config.yaml
hidden_size: 256
norm_eps: 1e-05
max_seq_len: 1024
train_tokens: 717200000
max_steps: 5472
Below are experts of layer 4 (counted from 0) of a mixture-of-experts language model. Rows are named router (the router's row for the expert), gate (a neuron's input weights, with its number), up (a neuron's input weights, with its number) and show model dimensions 0-255. Each number is 500 + 40 x the weight over its row's rms, rounded and kept within 0 to 999. Numbers have three digits each.
Before each expert's rows: "gets" lists some tokens that make up at least twice as much of what it gets as of all text. This comes from a sample of Wikipedia text that the model never trained on. Tokens count by the router's weight.

# expert 27
gets: ".", "\n", ";", "al", "il", "up"
router:571503513516473569456517489524513551554533501486516474502398503431457405495492463568477529527494527485479474523481449508496550452512489540510489441442491530497451455468540553487501509518476495524487494532447478528529509467488450506480552562622490517488469543541398480543553552463508532514498471553496473508461433462423448456499488504472549362551512469506544451488556551501513482533488479487563433524488485500455490468547481500520502525472485500506516572496546546483490445519567396434515544431489550503495533478472546450482462511472517522510532453495458606529523480577510559530451419472521430500540545578537477499538513533482471534502505496556471474545549543456519516457497445545433550558493506548509537535500517445516479472475518524606476486540513539575503505407525486
gate0:492562482501529501515466523537546606510434494528500475503526470546481487480492443496526543548447459552471524493495525557512515543495514530424489498501484462447481475423555530547519471527496491563508508568551510528460469536526515485447494520471507453508476469507498468574537544476529506570461457482431507508468511401476523515551444535511469490538474507524488485437472456485512580591501482557498352555499566460603533591548481423537538514448530481554495560519522512482427492489511543430476551453550434447497498491511517532502485524451529464449466519543454509472601501520438545475502435496500509527457501554500496449531490517536480506513545521539530481483462588537580562503504556496422451509510509466486582504572495511507491505489505507433465515537458532518391474452460512
up0:529541515485557476487503523532544557551474507499512473525439478562484498458513429520490501500472518519463479484492525548502544543449530527449493486480440474514485416433505512522508507503495487577468545563568532528437405532511583512475503554493543527502504465570490455537534522499553510574495412533457484505475528422497463529530472536544502483481476526514460500510523461422482554595466458555492427508459515497545500606517472385496507526449528459553489507501512440445445501496498476442478485423491481473497510431569525530557482499421531446496473452549433477484491438474478586530523413510490487529505519519485508464518508563505497481542565509507505479531444546546603552494542527524399499496458519460490495516595561512439465547499507552455457548519500489559431526482443501

# expert 26
gets: ",", "|", ".", "i", ").", "In"
router:448497472504506522468505511521481516537481529472584521453480511530452484497512487539531494517462543520427494486512420514558508467525489490428497444499515508531519503464478560577492522486537504465508439556540543533479521535452503524459604489567501569441473448484537584544433470505477492462508500530403531430528582504490482460503514498451510474493506529446536504518478500512545540468538608493543435515519447414610511422469510487530477474521475541530451438517527576511490438455516534511517404418456495495541453513478454509479445569530532507460504502464482563529469430436471557451514567498532467475465499512496504556535466505505442519420538506466379484512527475470442548521479526500540488440457547584499534538516494530479478547529556506469492579562535497553488537456495521
gate0:492466513565582512524440573424536523487535530398462466538508395500426574464514490491457540515513497480465515461512466478583425498468511453468469482515502535534470484547491556502488476429501433483503572456521520484541391422442510540584552499533459568494474549537463487514548512480440477526521454466512443471496491480526527444533497512439516483494488594467554504495507414570510551433512539549538477519535529465554458486426505487513535486496551464517518534455466552473520594520412473531450408448500495499456498526473489509487527430523521542492468524475454474511523495497558549443502549563494496508537432505496511543531499531492513497468440521516500512477518485496484546487566532530459463539442557451530464498543476454495514475427471453417518555536513516552438496499539552
up0:472498536513615502488495544392479463461527475448482463529545443526418544502533487471470530528499512487482551469539485463591436530463541414505436515514572526519576486501490474564476446396490477471548607525552513508548436449500514484595567505517491578561453521514481476508505494504492439436492490530519426465529445454536501433563506500507468480422428535489490475495539403536555507464507531537534502496541545455515434528465498522521516480547496534545496557492486577514474508491451479521478480472470561485468548470483501535448547460495517519470443512472493500549494568464545551450500503539498517554496443488527528537549520509503476521472434523570498515476480449495493530507536545520455425527446578467505473501503469476481502422434475456431530509532545471505472511569553544

# expert 11
gets: " 0", " /", " |", " —", ";", " as"
router:563454505453466524519465502539504572473455529584503425495519457435537504508524507515489467497474535492491448500484448507529496461499452500556516511430539501572493496461519494534457555484509470461613500525566520463507543511539495524505441472474482476552496493499515566487473542470541538439487473575510444525486494534527548465507470492488542540473392520489481527485611434465568556486539479541481448517539472557522492550483439551551493509496467492556508569463507485487479542433434491509527560543481562539523467442524577492506528559489435543438568514505505537523494542437483503512511426454469500453463537502522522578522591488544459460450536424489475600497522526478512516469508471446543601510510496455524509546418490561504500484533485479441504557544534546559496468522455600
gate0:510416445458465529530533488496471518464483481469542478517514450474491511487455532486498451492480528529540433536483504479489501517491468552497442466434472476566504516432512461510528463426518507415440526516535483569463476515512476501523485524467460468538512501508567525461516573512481456499540508561513550519509496531522544453526445510452510439581520560447494447432524509503448559520578516538485467512475542466520418574490547508526515476560434482516455482495590479472452453522456506516478543495548551428472416472495549472482475557534521510540553511538458577511589563486519521454399480548504500483491571486466487558518527509483451499471418408510470520463518443449503577555458540457457515472502417521454511491493487428511452497503460475516441558518432619500446477563474509
up0:506450435544456543539541482496517519507498446461537500480538455461558519516481526441507461485473508567495432562509510516509503540524495540532436516436538466599503505435476462539489487446537559460430491507503470594459417549534520496470495446518439495572551501514569521454521552472519491448503508564478532528519488497524516458552465466468522457503463577435493410453549561464477572510548499564492461560440498497553419560471491515545486430549442518513449432529517493473468451537446538496502585522530524465479456492516548472516491520500549511545584499505430569488509594543440517443456499543536566482513481506462535508448492471452457511492481440498503499484472435443502556522465495463572515490469467530470466515503515443515427469481472502511440553535471577489427491560523487

# expert 6
gets: " the", ".", " The", " which", "er", "z"
router:592505465438508458473517521552483489536491484570473496474513431474466500452559591439528513453504479530459480409536541519563473575514528540464511480545520467516511555506517441479594534521523540458493469440411523560486511514422481484442490478442498478505521527468491479503513444539456500477492502514452507499515459458507497490523534500427439578546454502577498407500541461565547481446516533552501519501477467582531539376535453492449542497499499473492511454479485487567551529589600615513476576506520509454467580542458478521496475501494455520466511485502484469472519528564527508501474522547542515546569488510521557525557423499476492465558446505509510497510517488468555482505481491469553438523538521514533414504467531440494487462419492527531492510416488466472485469456502515
gate0:499418584513514533471454534582503494533447462559480458465503434491558482533505492513496467491526457530440502500431438470464446570458521489527474523477509474475553554522468564534528463539485499632459509545534483437507522473505492480428501505397498467554458519584553497392466542464475487421495479482465445518429509455559527507457475494485501520487491511529481586452496472514464466477412492561468507481443479536505454474407541491479493512510526523440449493500580455560533525425508467500557548472433501495442488456506504493562421502473530457569520492553501433463503523479474431490502476528476522509462489433487540545502535495517539499508507396497561471566517465529503434500489445480493468466510440515526479594512492443513475532424531486516494511514534511540530562515487537
up0:515446537478548520463474501566516525604497425541512497490484402502571487510456474512416465482462452501462508520442444508467423550429451459503443541480556505436575546499490600506540502512478578567521504537490468478522496503552495471484503446412498500572463499525558458437486526500480522476517502482498465511432496433514574492462508511518483447467498562525513598471524491528492470475378481583487484506446509523498482488399549491493504516494503451485457456520527478561532508462534450501515558519438475562461470423508487517546446515477508493570472504544495427458494570508533444448493485533508522436492483494486547508500544481516547480493522443490499422517438437533485469521458453432505463510515487508540525642449528451511493503474539488562472473515530497495536501524507533